Below are experts of layer 2 (counted from 0) of a mixture-of-experts language model. Rows are named router (the router's row for the expert), gate (a neuron's input weights, with its number), up (a neuron's input weights, with its number) and show model dimensions 0-159. Each number is 500 + 40 x the weight over its row's rms, rounded and kept within 0 to 999. Numbers have three digits each.
Before each expert's rows: a language model's description of what the expert responds to. This comes from a sample of Wikipedia text that the model never trained on.

# expert 12
Final pieces of personal and place names (Edu-ardo, Alfon-so, As-tin) and common English first names like John, William, George.
router:415492517422518571448429511551537485513564558542469420513489552510510517486475497547554558495465465549540479535464546459420471527545540580461530507508557517501470494515530433474439520542479551467435601490509490506567484532486526484519532569502456439453492489494521554427528479560513469458489510507568498507468504480487464493464460505459576460459503473535511518626436478464542477471465476500487550567514483525492466483549483467518561514529533444497581515452437549471493519502414513
gate1:529561512541473494514471505523525475500507554466495491422492593473481482472445508424539480515475477489468498565501484436503519521568479492531479505421507452525471495558562534525540538481429533547471555425544510559482420486493624431524511537535470542499520528525519518543491495469492472540518506549524588522505500526583480516518488485557547496560508519582505449448466479440506498457378577455546602444506412463518516531447528503505498428474491502546445474501532515494463493508504482
up1:491550544540500477534475502538517451545522537448430516501515539458473495531517516444482431458507525444476486515487462487555541455485510503502516538473520411483506530477559484445588622516561567508511484436487495431517497500549502436553574539475531513593519558530464484514554499469444492515484430528437516512498435518540449530427502507598467481508500446565505525451537506494565522500434463448544523502481488476445535531485486527542461450456521494538436469525516566497547472565502569

# expert 24
Early syllables inside personal and foreign names following a capital initial, such as Har, Gar, C-ran-e, B-am-ford, Zam-bezia.
router:434508476479492528480470526482563486489470557558528509472479447445563511514516542461496468469502580481493542519564568473475486467625533465587484571444451460482467502527416476588501526534524494440553492483558486493482512575495498550496452493548526532568548506512441480557451439492540519524431510466484526509515493472485460491530509477529491418463495459532438556452503557461491481541467507444487433567417501535483473537540525472536510440521575486512513494430494497447472548526502513
gate7:550491522499508529501428511527543537520587475541429545455554530460462485545492579468540476487417535514504472522502568546456534557445554450512449480519461523506449478487466509551444511553474583513457524513573519490535494469520579516530445510484531541453422510552567516615501493495461458509518440507464448491464463538472479542498480593470497527479494527487450527498534469564549494469499482502558514541505519463491406492525579546465533502551523524515489528546424489517499558473530565
up7:504560503551509442527517463423498477542402491427503460543474557479490536510458399543425522536493452495434509463519468479523500460568445506552556507479548479452501531553548441438521581508456479544478473514437524499569512525468478427529524517487447460511525527529459440440427484540524514584446465564608548458541554487436493466487491503500521539481483475513497495485523481474474469554572488508567519468499499510532539498477502480537414519401515486555545533476544548489454461538493472

# expert 29
The article a/An after a name or clause, closing parentheses ending an aside or birth-date note, and final digits of years or decimals.
router:531510509430476486478463526549521509476557549501446486508467572569499512532529504493485516594484538471508501462499465567525427535542497569432441419457471560458567540514592535465444516523475544535481535551525552481473464450518555460488539589514442492448507447500505531469477531470493416416420538504531445465503475502506465463491491523476507554479546486500546452554478500473445497479527516577507477441455416511494539489564501520445465554472480563483429485560539519544461532492431516
gate0:536509431491584558497451550462500520545459581544506525519506459521523528497484511454553509473508462502523493568472565516488468480521550527429494519460489522536423459483570488506500448540473491561521489529472534408557506497569465493492576526423462485449470498456467481574470452443466475492487435485525512474565469480531504522452503443467526454493520498538518492506530486481437484498538513508489507465490391456455444528506507416545545521541554457497584505474504582435550442467473497
up0:451492497505428528536485440496545554446446469498538511409529544523607520463496536522512466463472524519451436491531520488470491447439424541530450469508452479502484560530443455514508463544438514500471520451487515505462564510501550463493511532497462527490510487528533518534582517524496559503443498532452520449525511553530471500549522445469513554463482509443500522476484485557475539515428458532401487586457514511487533573542542510558544515445513503495434540459492383502514537523474450

# expert 22
Prepositions that open phrases of place, time or relation, mostly of and in, also on, from, during, after, about, before.
router:508554475493454535472560465491489513487508486504531498546515481477456485512552449505550506575471480501561430531466503566552426501426434464542502479548566527537483521560423505440442502433534492498527547462472480561483495473516454477540426475463480521448429462512545533449518537527481522454515504501499427409564549461537589501509501501497506557538487507478477566603553495520513596399511453505506393562459516424501506530497494541518484528498474488475456516482562501526427515570562422
gate1:515480567469545567515418439458566560562483457472563462509506567430545483508549476461411563470441489516414486479425513533474446481474473530470509487465506469444450483526484451453528579480520500519529443511528433494511528359512496549414503564482455453450409506522550551463517480534443517529500490448446493518502575507464517512539568476470540518528478586489493448580509510523527531449495610597555470457485488524457442492506495490452452498607526542494514413480451523530460470461469515
up1:508511411507454434480563548544443434404470520511423536508504418568478532484489488551558448526555552484551535554571522487514545512525518482476500515542494524546505468470532535495462431509505471465462536493433562510475473598502486459531499463555546509538569466482434494551468545451521491461487505505548475466529429455540501498440423516539425561480516417485516514435496475479492464528518423433464510549508518500574555541497510542578556501402463448539501583481537485464561532527530472

# expert 14
Final suffix pieces of split words, such as ‑ing, ‑ation, ‑ance, ‑ion, plus nouns like member, weight, title, often followed by of.
router:540511529395476487468401486496465544509590493455470413488492497535536480455514466501471599479450475499545455499538467537550475536424490557446497431557551494553468489428526509516412483541542585507484507526563461415536418494493553515454527443489487502420476460546460529492554483525507470529559484485568579477522494520446489481533484558474525485453473501508557476564504424508585496452480474546491535509495487517484453521483522517474502501539504460471538526537442547584548557486370493
gate3:554528504527546523487463602545557472521495480476546480596535535490496524524456479438490429605510528519501462522457454449435570526476422485521570517547494540553439514524493500489503490493442576494540467505526547503504496531483540499513491494481494476466502398506462421517492515482517512458504513512522490425485556486471479478491512494530520482511531469540433495531469455493554555519516517574560473466443466493519567492558545565447515478525447453469515493476560546493562550506415525
up3:446482502491448497531507460481450508548474515491506541458490446476529484520540487547453613400479494530525542475507522516541488469568576556531490516452483456459523490487499501520466484494544446500474507507448479458517448443507481514537575497517503461550498581492554550514551520488500494544518543481468527541491397518478494482528455512430508544500515508492520449431497523525452470470472501394480519520542562441505437486437476464540440581454541530479514529537460474528436425478479433

# expert 3
Periods, often with quote or bracket, ending a sentence before the next capital, plus abbreviation dots (D.C.) and name starts like Mc, San, Los.
router:429504497515504496489484439516531450521578494470435537545488539501529490453481483504558611473422540509509515525457512526465485544511525517443497549536527532484529490534543526428394559565411543466505477493496554582543565486472531437542499535525520457509512486512535477431469468483544550505407510487496543500443482514519429512488550552557407536551501516521480539560452435527464459508415481504530488495550449490529573415546458461449559487444500556527481533491518471564489577503542538
gate1:491448543473557526440421554557510539461491527492483520551517556562500479539446463499522482501431531536574535490537539550473526451474527504496421562473459493483514455454470503534462495409505552485506595498554521482563459517537500454540560449570554477598540534526466409457562518545475455479468486496505500547511507469503473484488467532535519465466458447543477527510528544510471497454559451490535544514499509480516543413460495420498448498463460570479503510465492463566501405465527561
up1:476473425545495463412472541503509434542489538549551490451529516451446520513489541528490509529522482502500502473501447512484439503483513489450524480539523465521538521515453516412476527545521518543544480447412487587335502529475552477453446484530476507457494505474551594527394463455504499478468453551436430521482502525467430483528494517519509557586461507441494451505528488513449571502460501502464453496390557474453434543581459438550545444474493490487524500530453502524500555501476441

# expert 23
Whole numbers, day numbers and final digits in tables, stats, census figures and date lists, with the pipe or semicolon separators between them.
router:548470531413547448430520470479551530527423433447519424558475532551463557454476546506499531522544508446505532458509536552524561494495455542464524437472485531480453430493551545458461466492528432529540471504459466563468416467498457475472486529446610542471575508464454517386493520552492467517509537480479486461501471523528495564395513506507430517588461533524554479510447516483510531501555531520457487439521551449557492469530499543485443531470505528463481545517475534539493553521496496
gate1:463580469482607525465515498505480486513483544499498521529516520543524513520506464451505510490496509563484543503453525506430542474460542541460501517487480494487427524512541546519504535525523540439507504523454486518507491556536542557461499495510464418545447463481505441473465530499597543518484472480517457573470486547474546514430572627512421542446456467519454420574519459504563531461496507490546432489470526490546619492487513436430462483539544571423435470516526484530469535454501465
up1:558446566520522491477538563500549471438468441594539495442477380454556458483445523497484507519534469444537482521513468513525508476446512464442518472487501462499522464434418480506540523459524487527495505461506537505456462494484554482505422499497482599547536573492452479530510555583525499493523494488524530548554493457521534497545509440438516483507522517466512556448504508448518498510492463482468554517527403616529546504515488469537513525489515529523448515527493519489475542602484571

# expert 30
Periods inside numbers and percentages (70.44, 7.02) and abbreviations like a.m., plus fragments like Par, Vol, Char.
router:458514537487488533549482459442533426562437509453528436546456414559520474493501504475505477497490549478489520408555500496448454551527541419492546535519523526485517459549415400562519532549493480559538442481514512416489531475447542538565502497544532522563556549512487552534467534548455503499498459492552481551519504537410496543554381482502505498430519434551491489467580439488466514548435414436507488445486478556496535530495501474485484496465547510490556511502538496490464505560537497
gate0:585502456418485480484417453517629489479561496447501455527498483438489532595480379504547491481558487508511472467477503514508532524509442539468459515403453521533561503505601485436472480487578518466498533547498501509505468474538584505439513537474458523485449523529445480510558489497512528532492497449550450511435538492586395471500551466492508478506524490524516504525568526491578533603606509502492476487498518489507560516495482498498469466520547481506430451541538459484484522478547517
up0:437482468564492535513583539499414453529436457524550526498479462567548489353531591488523487482529513506583466537531496527498455477506539494495547503563526504529457455486402478517484533540455509503477414460492544531469485490458456523506520519452449485547565521509518516475488524461486494466440547533450552491594459519430541456487480521586522477460508528530531516476393503502439497442432472463488470507495433504514496469509547488493530503430482498454542531437568551486515422499498512

# expert 16
Field names and bullets in infoboxes and taxonomy lists that come before a colon, such as Born, Language, Kingdom, Coordinates, Species.
router:543468503578464401510484464495462533515479458482546498437465460444441543472527460466501472448564516487532567469517479482526515530488510457520510527456535535542521515530572462421479480453575454498459545505559522476507517571534556471447545411426511534451511520481432459573460473541526488478497486507514601574545471496490474566516453510509464493475522542532436495437536414513526521546477501461511491560538513478512523472499472511553582522532513438450487468497481451499512496504535519
gate4:498486509478552507483503467474529550533585502541524449556478472527478489522515492436492484482452508514466539509544493506496462489639519599457528389467509487533478504513553497501476436531520501495520520529527414504482459512474427515484507455488511443479456524475455546479488491476505483501523496464480400451499520494511462572519520573528514449542456530511487467518508529509562535493445488529460512503577543498448491561466489475491487443476499458528560509566464409480491534507531525
up4:509457467484487526472507526460470470458403493507477531424566577480479501444537513484460512506518520451534433475495510540488534515406537432548463621529570513503480506483446553496617548484453487499536396443458516514551541481525538461468478500509478505507516474545540453494487520489522516557482489540546499512511446523512532513482504483501479521488515433489551533531498465485480498455477559511526529510423467522539483474543540542482547567484472535470482515382552601527468446565450510

# expert 10
Double line breaks after a sentence, usually before == section headings ==, plus heading markers and opening quotation marks.
router:505433439546534498547523527509399432409584499485468531529536489486540488494510469506510465510460454580450480507470539506557412540519461520458442500512537513500446465413521519500513541502499488463447581528487489413441520505468476475569502503569522519502438542467512471477595484540442478429452502456459465544506416524533492528446484538557538548495482534568502502531465487499436489556519522522462496419499431538510426438458495511481456533454484513423525545459588484601543538472550493
gate1:457506517497472548489478554515485499545574473520504535520548476541551471488504511517596447518459467516544464453525448480526484565460521553528432501528474566489505518522574513442559481471501525523539555516495541483450453541422473512475542486498539498496446456507506461504497491502498464459525546476523429532433472531493556468460472479484605591446517472490519466530458526480564412550532471483502572524469495466513431508471518539449545465570522586472383490421501465555484473516460494
up1:516529462580560472547482442492486503455414509506498461492503547469446554485494428532449554476521506473474473511492541504479536463556467463487543462488540434541457509417438527525448541521547444488479506469502499517550526452584529473517481480470400530454556513511496554488477514468507513535476450540488574457587484469511470554496529509489404410544489514453474541495556440508466575460479527522497405497527538519475531474534464438556460530447496456553576528586491516478518540514547491

# expert 0
Line breaks and the bullet or table-row markers after them (-, |, •) opening list items, infobox fields and table rows.
router:468485474511503491493514522514439474533527512519549581601487512556465533549485488502522498603437412530434537490469447563542518440552475576440471525505518430444538487574506476533423510431411388459448551502459539516493488459518461439497515543428551497531545551489442523403589459481497471511547479502523518536501537517519445536497551454577472567530503525525510490522489494506538484494536553547461563487507442504564508482548500536525423523569474459481528452520549512610458515522476438
gate1:531491530568500457547477509583570432452498492492476510446440451480547550519517506525491480432530542543516481512438477523553465428512526546487467457529572453497565457531487511509502481486471485470525605530516499468472491460467466553536482469487545520565521547527445479505476467539503462546526483482486542528462591498415438476516485468526508524496415443444536478530438493571522433518463484467517449497460430556441528574495516514447570421570564432523509490573447480509538542516527466
up1:452428454424513564447539528445447577553516485530517480510517532528527433472468493539541515536473452506492544455562555489463513520500508443544504548545396521496440525468497532514484540538509521568473434457490464517545517506548531475462528553489473461450453459525583515530581547477510523475474501544510494494491418510554544529493507486495525473478543554519409533474569539481516567494553509578511521485574552455519433446503464491570483528452466512471510516486525487495480460493483523

# expert 28
Last piece of a word right before a comma or period, such as plural and -ing endings and city names: Rap-ids, Angeles, others.
router:451486519532494471468507480520486570513431453555485507435459531466488501469548515480556425448510515521495525484516487440501535512523553475610497582464487455549471499477450531556556482463526481426451515475514528580504539565564585549582525444532495529534467508489466492552523569447508518490495503531509465579498481479499516508514524528455497405507506500506420522420558506481542459464516584471525567543523413465528537478520495410492520464577522487516490545459489470528559429543525527
gate4:449564495475520547472540427467458596513483398506484519491538517421450496580434446480503512459497542434573472532553469486545477556491481538477507511539569458497483535509567480513516531494519505438469507473581554443461464425485475569466501530541477525593488515507483519537473540519508549496552452434466507543450490506490522501493540523529515510519507425459484506450471497449513421465445484546528463466537477566581461479482460540460472522478502499515481510481402489438512516445456499
up4:507516531442492541480551496461460512484464488508510468466513558455457502481419456493512469475505561417533490495579476452568465554432395521502473534518542416522514561478538492513465506462508483467476527509563485421451457439468446505480507487547488551596538516464491506517543577543461531491572438453531496529514508443512478480501523517520477418476483438452553487500511464452487479449433481532527479515513450551515419553502417516446443533464478481526471516530455489450501502474486477

# expert 18
The and the before noun phrases and titles, plus proper-name adjectives like New, United, American, National, British, Best.
router:500516462465467574541522499564470511465516501454536512459541484487475486499484515496451534429461481516536471479479482570527443500482425567494450501493538546557473496471603495474466470482495538542523492576482466491525460469541538456538579544538529449414511465556527503449482497510495504547463498510530523523525547506506468497504551424426481538523430540518494456483541466499474491459614547551496581478563525505543477543502515550504505484484531443507510529470489533467535503487470510
gate0:496523472397493506544495492567482546512575600413496422529508470464540486460418584562450492440467519543526468516526470528532481474514477494512524565469530529496423506426499540483507524513498421514449465524521475456469536470388511500513507499548441474521546528513485451416570521476529531464542437584522581492518494538459541489535499429482436481483524519436487461493495481459550549520537428541433506473509526496469482487474535505411550449504542509472491483467514465534489553430457526
up0:492527540569501525479505584511517506515475480526480559459489462476486460473591409503535529576458518486500499511546533525492447497485505527502496447594511476459477538504499478483522438537519483512579503490555548479476520536591472492519424539460514455457479627430539563535471477495535424493534521487461504483413505521481559536517513510544532518556557423557544481566543481479512452422469519468529484499466594490481450527502567411539578510513500471506430466515532508507476494586558481

# expert 20
Common nouns ending a noun phrase after the or a, often plural, such as seasons, film, team, structure, wrestlers.
router:532537503450520519498463529488417490541524467520489455453555524457519516455512502521440611508476443491539510497474476493497477538461503567431492421555558457488464475503507552547500481547508541484395485462529439438583507404525545526501560471483471508488434509519478481465543551508534440521572505464511483474490453498481516479513516520485555437518481462417552441605467509508572431487469468526516552508479488540476463512547505507452512549433488483476534473534406511536461555428408552
gate4:500411450563511431474518523486472553519478578478426536516511554475466508492451494490426437519416474458529557393446473524445501487510463472506523474520570466533522560463525484434540548562542563491549504518474534509458455513523523531462503457467513441501477513452535485519464478541544456457505530483565529499493457499455509476515570503544490487485462480509542422522496478493531457537435464445564518504549514561464482445461507490491531487477560530516554472458507567528476463500486549
up4:494441509578500478521540529487512540502511538543471494460540564464481491496452496479421452541482441422545533389408441549456505448495488450489504488499598485499462563514584491449510559560516552493541498487508520539436490541552515550481515453415521490499501505483557480511465457559530485480473538478533506556505449491496501485508513527527501515494474513488505420514459526470528457557451446430585546531575536515513466423440463494492516481522553508502529528454504552508485490501433521

# expert 5
Pipe separators between table cells, usually after a name or number, as in ranking, election and sports tables; also semicolon-dash separators and currency signs.
router:546470423504504457512512541503554495549470476496467501521482527499482530538518469614550477438538485446468562518446500538544525430455546500565591509530453536479490494490525427421490528458536546549458405546491509515479437458467466509401519536598470496484493535455514568460443506462463490551487514517466551445524533489463474537426530460467442568541498538543487538481478538481405570506539526504516514461569561460458508489541517583451432523506440457472482541522489529524523558568490525
gate1:498490507455603511395473491489486465532342492517573419448433519541542497526476525609474432523515476526505471498575433479443542490479442458508500578485449453492520468543489487474469517499526511528475487501512499503539495434502503547467449505518462520514496528498501540420486523524437470500569550536502433520555430558553477453485475546519448559515512545545474508483500493540554526526482538503427494543507456516504436533515513525569496445557530503415507561528491535477488500460454482
up1:493517520478534512555510422475497481525454532525488458520486514496473501576498542541501512459467524539555574478437456514471549489470498479490543510490505431497536538466548452473478427463441546542441518535585575624494482493496462520490441477467428484484579462519496488509457500484455505511593486491428483538488401580579430457492447489520496489542478514559504553565477445461495471507497532463430485538470542526509492504526424511533520455510480530491423578497510576470576493511486459

# expert 17
Words leading into a following noun or verb: to, possessives his/their/its, modals would/could, adjectives like new, large, usual, ‑ic endings.
router:552554524485497565514456522535500454451556530546493476430457504473474471463556493561427536492477495562496429511561460514500554513469461547476474507509489544580465489460489542507423483503460563526486556518448449476484451430466502498539566462506508514468514450488532463395550524422549526444493471530552573513549506504507545458446565432475477529516512564466458520577530440501527462549539580555473476499458528518507509494544502567505566486476559474507450557534523455509578509410475519
gate1:580543497525498517495499497571479467468506424458493513446494546456524589523480491456491507541489517533537520454501517443502463499475444563509497533516503453514502515548493459527546480493517509499550459568516554470551545551444436463452487472473498465506505540487586555558498477566460479456521534415523428497423562582511474432545536589464493483545540508517500534432448552445564528456544540472547588493509481454499555495491495538461456522484482494515490460561500572425508489558502514
up1:563531516513515420472463499559503496474521474475480525459483556480504550475486501457526477515508502456558553439526483432504470521485519558511467478510472460563528550546519418539531467511535516490584448537490550547551538541487481474432479467456456404533511511576574525528442510564487459453508530437497466513431541608476470466509525603459530469491513454451527476476427588455560487485515540477568552529513524464508557507489502518426451525445508490486495489492510564424542470560474520

# expert 6
Final pipe closing a table row before a line break, plus closing parentheses, periods and heading equals signs at line ends.
router:522486511505525428572493452430468563520509474566477556409485514535480478606535487446477425474609498474506511489488522503551510572549451487501554477473527488444494548446422522577503526479487537509531524469488554485504481463553483511525516459611457489527549446480435564553487438522465515545432434477510466554538600510532533527526420537475517538485510533518499493435555512554472539494508454496502527505538454538497550551429474508442466449531513524458493533573508488470497412513508475
gate0:467539520514470425479490438491572459502461527514541491477484531528456494512567560556530455486428521529517534466575468472569471534510528509452533500457486462438467418501518504456493599447530567501544468488444511501536542507552439524530523548519488504425470505484473478458508514503509503462477500483526539460444550523473510523369528507508468541479455476592495482527490454461473522502541508465510497516538471353443548449474515490498503475466518541512483514448471413517503481479520528
up0:602471443472518566537504603492442518520505528480452443443503464524554552443443517449510554460536499475503471494455542500498396496490482445565490510597484521602494559511504484542512459539462481473492476513488495463483494493475615509475487475564522512569471556462557537582431477456503460527532471483432507493513474535539448496583460504428535477544504509444503522461523498530471499539452468512502474467477504582506495487537492481514475527526504474520553490516515537526546522497469424

# expert 25
Single capitals that begin abbreviations, country codes, chess moves and names in tables, such as LT-U, NZ-L, Q in Qg6.
router:422466523515539524479552485519508481458459503515473531518501505469559525495531520459495455490526563473481503441470485461438482528502562478490568447547518474502539450502512455541554497508560428501551441428511497463540564548577465510499435508560499521552456495484470478529438487424468507561496529461487475529464542496553447442538463553473563489495567484502541524480477455509405496574463497474450492421505497506436521470511466527507511437445466533505477479486498507504546449516447508
gate0:463438446468516410462493490647508567526481486516537504492460467488513519395509549451497502447562548484401493488561499477496472523495497479539522460482537438443541490472496444500516496537511470464493467454530562506497466558476545493476475491554525553502437451442410460513501470459540478546480507542495489515494502420507512469529463499550560513517590449523488488484490488526449519453497538482483496550506477515428499528477529481460510537504528579559512439477463506497527455516571495
up0:537557544543444563519533496390434444455496477465471522525518527509464490590474464511507487508514489501628508509483505553529554507500512513474457547531478576543502519528496545475476501466468544572468526512443487487484510495526501526517535523429502487508496537566577497520551548570472526431582477490505563473488514536539531566493506483491456484524486598478533509542480543499511441513496486540512525469469568498551488480513471536557500485498416439469501547514525532512497539473447511

# expert 11
Individual digits inside years, dates, ages, codes and list numbers, as in 200‑1, aged 16, ISO 6‑39.
router:540469579468551494468466515584524526544436486461530538432515501461465579550470475443516447518583497531481431422433530475521549415510545496558475514476575477489554532505547486565525535444469554528531446483482555560530483546497504472608429479456541518511511502542569459488511486513508540541536521483474489513517551477506482547467478472512588411527536428488503483417450483514432496537496561475485562501529529417498526533471497549495528503482534478509456490553497480453479447545513482
gate0:560484445429493554547547497552531439486547548476508499506499475494470501490531521514489558490479525486545487555481476549537460485450466521496526493528547555457448566545457520470477495470468502524456482510505528601466425462512531523418496531530486627426496431519471557489483503590456534485477498470491516515490553501468503430423489534517521461440539499535524523482419437490531485434554507445449502497459545496492482548516513441402465500413577479428482452442543495474417536525455528
up0:443559551483391495512525563503428529497490440560536495515519500498473500486466523466543450528472440515468512550528415498435439518520551457533460515539510523498454372518537504561546521516505510515488496522444484507494465520479410578553470499495539528544548546492468472537530432446494528503482417571544491455438479492504518545518476490522479515507536515466455477516463534578494498517487507596558504556561402543537483538506486607509524534486527524518498540573506521470479517384544466

# expert 21
Opening fragments of common English words split into pieces, such as bl, fl, cont, accompl-ish, record-ing, screen-play.
router:452515491559472470540495493416496425508452501482524538464453437490495471499523476474476450410490503446513470536492468510427497526540450456528467443466475455444563495463433536541512469559529491510464448523530496490494504548497466528531445407464432519518494523532511480573539561499556517581525496565534497571484406489556563510532545506473490457550443532494465434452567517500484487474447507481513470475480516505500437555478553441511484488529487471524519558447482428520526501454486430
gate1:522441536499500501549530485429477513432475512498515518544516525473528460483492492524500504486471503487495431505472421467416494498455451554519521518504491476470514466393552470515469500513490475507438548502535463483519470470519454518423562463487516539549531570491548504564538496485486531499463503441476448498450518481500539534514484533506565608562536521508474489553426498446533543512465530484452523531556505589441515440529458534495525502496510476543506551540486431489544523524525544
up1:467447527481494502576461465481468536469456501480436495481485553482502466450471463517520461488461477464490437508502465479473516481427442558542520502472522484477510464439494491514474505452469453516464532532546435477486419505539509537444492421457527535516553554499573491526456479513522437546451505466471426495448448510473546428551432544510452573516511511543518515496406454409556542523429508455463537478581491569529487442535526513456485504521489442484461514566448527501536532529460535

# expert 9
Verb words or verb endings following a subject or auxiliary in prose, such as when, made, took, received, arrested, recognise.
router:533524524509497468480515527586497483489532477501523437535478499430514514486558571473497559538462469528552461572498495466510533553472425569402500397521529533483471470468429545446501425533544580516465523504385529464534443433461457426467506488442542483449527553555556513469463467472510488463550498519498485453477583500458566465458529507463522503482504500384518506622476527492583485501523501546551425521490508475523501528470491458488495533521474433447505528521448509493501526474503461
gate3:544502515503499551604467430497520552558450451437511520518434496460513485543530517560502556431519432538584431536525471433454595511544558550472470513512493461468521512473461559554469491534493603500497493533460506478500505430472518507534522454495452484521491508446518454496433400471436483506527528477450425502456505485460522474549463538453492477548481487510443509555465503446498521537460494514458514536536539548470517475510493519557457505506512574507495472507509457422502532472536486
up3:520468499490542472532490441540487454523456509504463504475528506502542450494585502442572522414513450531530418517489498453469544463541496551531385477556510478495583459520537563501513432500497547549459488455400565475477597502501517468528515543474457546501479459464539501550484482553547466494531498497504478423500454422492460466469489506515467445493497448509449504482512474427512468483449426538440491535480595480489519540490472452552513534507479516472480468540511435464523506515520497

# expert 27
Century prefixes of years (199, 200, 201), thousands commas in vote counts, and month names in dates and results tables.
router:512555529536557472502576494486491550468420479482500503514522467478468515552499523463499504518529433550467526486493532497536516440447518428465485583518474513476436496513564558513502449477499535456518458507522547504574545480493530467488475521478467511532432547477523488497464455535502529543523452421480496510560503503494578439618486546543536521441486521477527526512536485536543487581536425471525505524457463480492531542428475506478536468435521507569525448579579538477476422562606491
gate4:460516431470511453483505494548510488499431478487461485506398476524507474491408534450499438513522480460558481515498535485543501548476421546381479477477445510582530495441558431530477495469521509451505547460493498569432476503527488481509444511479553499462495590429520471470541557504489561491518476456508473446511494486483509434506566545549455501490511539486491419479444476537556459528522509501550520555481463560561466502563470460391531463508534494527483486567453594437507546499488511
up4:489515518487508507504443492482466454469553493477562454506600493490520534505556476553478502473457503496491486495499415532480556499469586443608503570470526444456479495534485510461509485544563488554514504488530484488495496466458523569502551470545449488472495458525473463538448450514561421495509485496470474605493465431475501539553407419438513548490521489524526559545515479475497531450442588501469488477524499516430507491440562480540461577496460487508500550439574435564507455516506497

# expert 13
Final words of multiword proper names for teams, cities, schools and states, such as Kansas City, University, League, often in sports tables.
router:545508505439468571469445510566519523528572522500496463506516518460533494507528551524529543503444475510525464485505508491444497544499516552463470491580541517589425466445549493541489521520455555503470568494503452453581525518557560512511576526549501461485475528541510520447518485470554447520462513531524441487500447468549418509486491513539514516501448510550541450581435492521502491443487509555404573497539499545451499446567440493482497505494492509540570518471486590514480544441466506
gate3:551513513556456560527468515493493557520575525553501521451527471525499487506484590473575514522462430504559502457427593413538495526562556519437587512459494540426439533493521525502469506484484451508553524461471517549479512485487499549493495550519585451478446507516485447598486483509496520461470538555486515530431543472464523512505525455481528487454510541479509427582521525516468527485494436542502597538439426499531490454504539469581443516512468523498526504454479485482491440537600551
up3:522480477438483476545519450518497445540495482503474478546495537484501454487462414512382533484509547425398516514520477509476514450472409466519469480472466455497552523516454483503471522477497494545458488518490465490569472491538481534538475519473488605496555453459538559484544480501498475525509490490547538567591453517471492458501570519428463555463475484468445584407534486527468512433524553456487399537509572502487483538464483528456509496441457487485468447565508488480545581433456434

# expert 31
Prefixes and stems of Latin-derived words before -tion or -ed endings, such as spec, construc, de, sup, trans, objec.
router:454494539545476449539542482460491452522423491481537467449528490514537477471458431561513488503561502495431448466528512512531505428481402471572465475471469467521519517533483527563536498471504464515527472478501495403460444515499465566439451400495521550538556505463535470575477537543514518604446499506515518557461520529540482474499437441462459456557547527451447493414538540506553543520469499497481504492470525514479483476440511486543525529489431476579491388476507446466526442435523529
gate0:498482556513570483497532501534625535570494548445426472481513434505513463521512565535507544500428515481518561542480513481467494493515488534481536504498529538423575473474467468510478415482522501455450479476510505496523530511478476426487580455474485507484499491537470571582531484550423483448446489495547501555566506482564576527520481482502498527448421507512551465452574538427534503534451441505470539448529519457501503495579466564426500496535515531545471463553466484516487580462546524
up0:507479468437425511483467512448496432602483445511529427553515524495455535500484463508561479488508461487476441458573487536464472526499495524497478473498484455529496505487523500484493533496516412527519499510549429480478513495449474560532462451530501582499470542494511441461478454447555473506538510528425522496504458477437489545543546468466518411514507545450535507512378425550460515450519561502494469525478465514552491513496510482461492534501480510566527441442451505545476509473459613

# expert 8
Commas after a word ending a phrase, usually followed by and, which, but, or the; also slashes and en dashes joining names.
router:444505476503505588492474510547529548501526534464486535576568528493440439461528538531503575473505546500559553541441551487507544490463550514563511497522469492538525550513531496453457486565513446514475552529432552491509562522556540491512478490492450535505509497524551479493490492500510484459531546483519534471491456521512557480522546477507489530447469500454504404500455504542483508549527451489523561564543393528528477549486475450477497503439465562482501496478527529523480465414538545
gate4:495503494508460505457542449538557492551559469462513514460537468454531550521516471501527510490513489556528517547481475476484521447411553517467500571465541464494525468538485536457496506476526549450543466553537518468479567523506427584541540442575443542518484452464403560477524477483528464395522514482514468411440476542483529501439489514483471478515533520441512520493461545438487457540525510415540531520495479491492521523527492485494452557477498556438572474468452476521501519544454531
up4:511480518503482523457549530506587468567537474433488549515499415444452581478507477500482441510551520510491467512478470456471524438432498535473558544499544494462533454524522512448543503494517490470560453554504484503441595513487458552484581465563409499490513474459478528507530486510486473415522497458531475442446460552494567487466482468511528526486526512475499537471454550448507463589573470452486528534518524488484487528573469477438438537452501537478533472496497458497478527524446533

# expert 7
Word-internal pieces of non-English proper names and Latin taxon names, such as Cer-at-ophysella, Ver-ac-ruz, Slavic letters like č, š, ñ.
router:398523485545452506545471499421499467524473521456550556454534482549561491505493493529511450518544530479491487540518497452470462473540544420585517580451474497479560500489439446548545483549473416515529458443537463506490521568479472543448484454526466492498506481453451474575512555521501496496482535502525468549483455502422497524507449472487494427453511461529411492479569494485470483516422465439511409483505498533490458495496483433581521449534522488560518443462482473469509419499523534
gate0:531507531460522459485379500555551551507485486533525533414449510493521451491496439509550530539456470516507511421526507502530486491435433541468546493548437508551521471420493484435456498492501497470483539535574511496393479498472490491526548509455470533495567545494488512475543621527494504480557516468453474472511514560529489517474422480524529482463506532421566507498474440502537474537559480519529570530478467466491454543523538481475500515500545516501444561523515543418533504445499504
up0:560542530438512423429368517491565562517457421545512563429456530505492484487464461509500508545469499453556519480506510474481516529412455506482504465489431527501505447438528507451465555485501519483432578532560563513488471532478502497527528520474442532528477491508455529468484572545488457514538478414515472497431474548493556512426467491509486472472527517427536492485489429477508454511504461457520545545504457464538504528519565467484501520543559483507409555501496575485507489446484498

# expert 4
Word-initial stems of ordinary English words that a suffix will complete, after the or a, such as comm, person, viol, miss, oppos.
router:457561527548503465537495541509480505443483510500505532464490523421555398511523481496559514504521492499427524530552524501508517553579448459600501509402436467547485575566450588529550497531488465508526490519508487474490483513415467495432536488437473501548494465526484539553535479504487569444581500482455558527477453522460514544552497468473483433554496503432380546450587522474538561465563494524503477538422582556552471498440507488530448437522490561584464498440465447487436460511514509
gate0:482433506555521498502490498528556522550499557588494493427509520461513499525512525427428554496455442507478515513526514511522512530501465552427532471541555502533567525539448525479491539473533525480487538532457491500502515518463436419580475481555477467460471550506437552501500508535502450469492485428554463493558467507540498456492449532441526534465527570550556526601481484446541490508501454524531545429559512506408520485525507504467543573557441487488537482512504533473512576505530493
up0:549530486467471507491532487464452508437506475497439538530467515534423521456534503543521464468535571452498463533464490472452525542485558446503456550514484507528450432450598518515522437530478477512541496452493507540446505482604544537460493524480443524550547454469563452505518490498494551558451511602456569470445516454487545488512555433552489477568484438480392398465513526564467445481519481420464454523434438496557476480468496487491482462487525500524493497465449489529433470494463509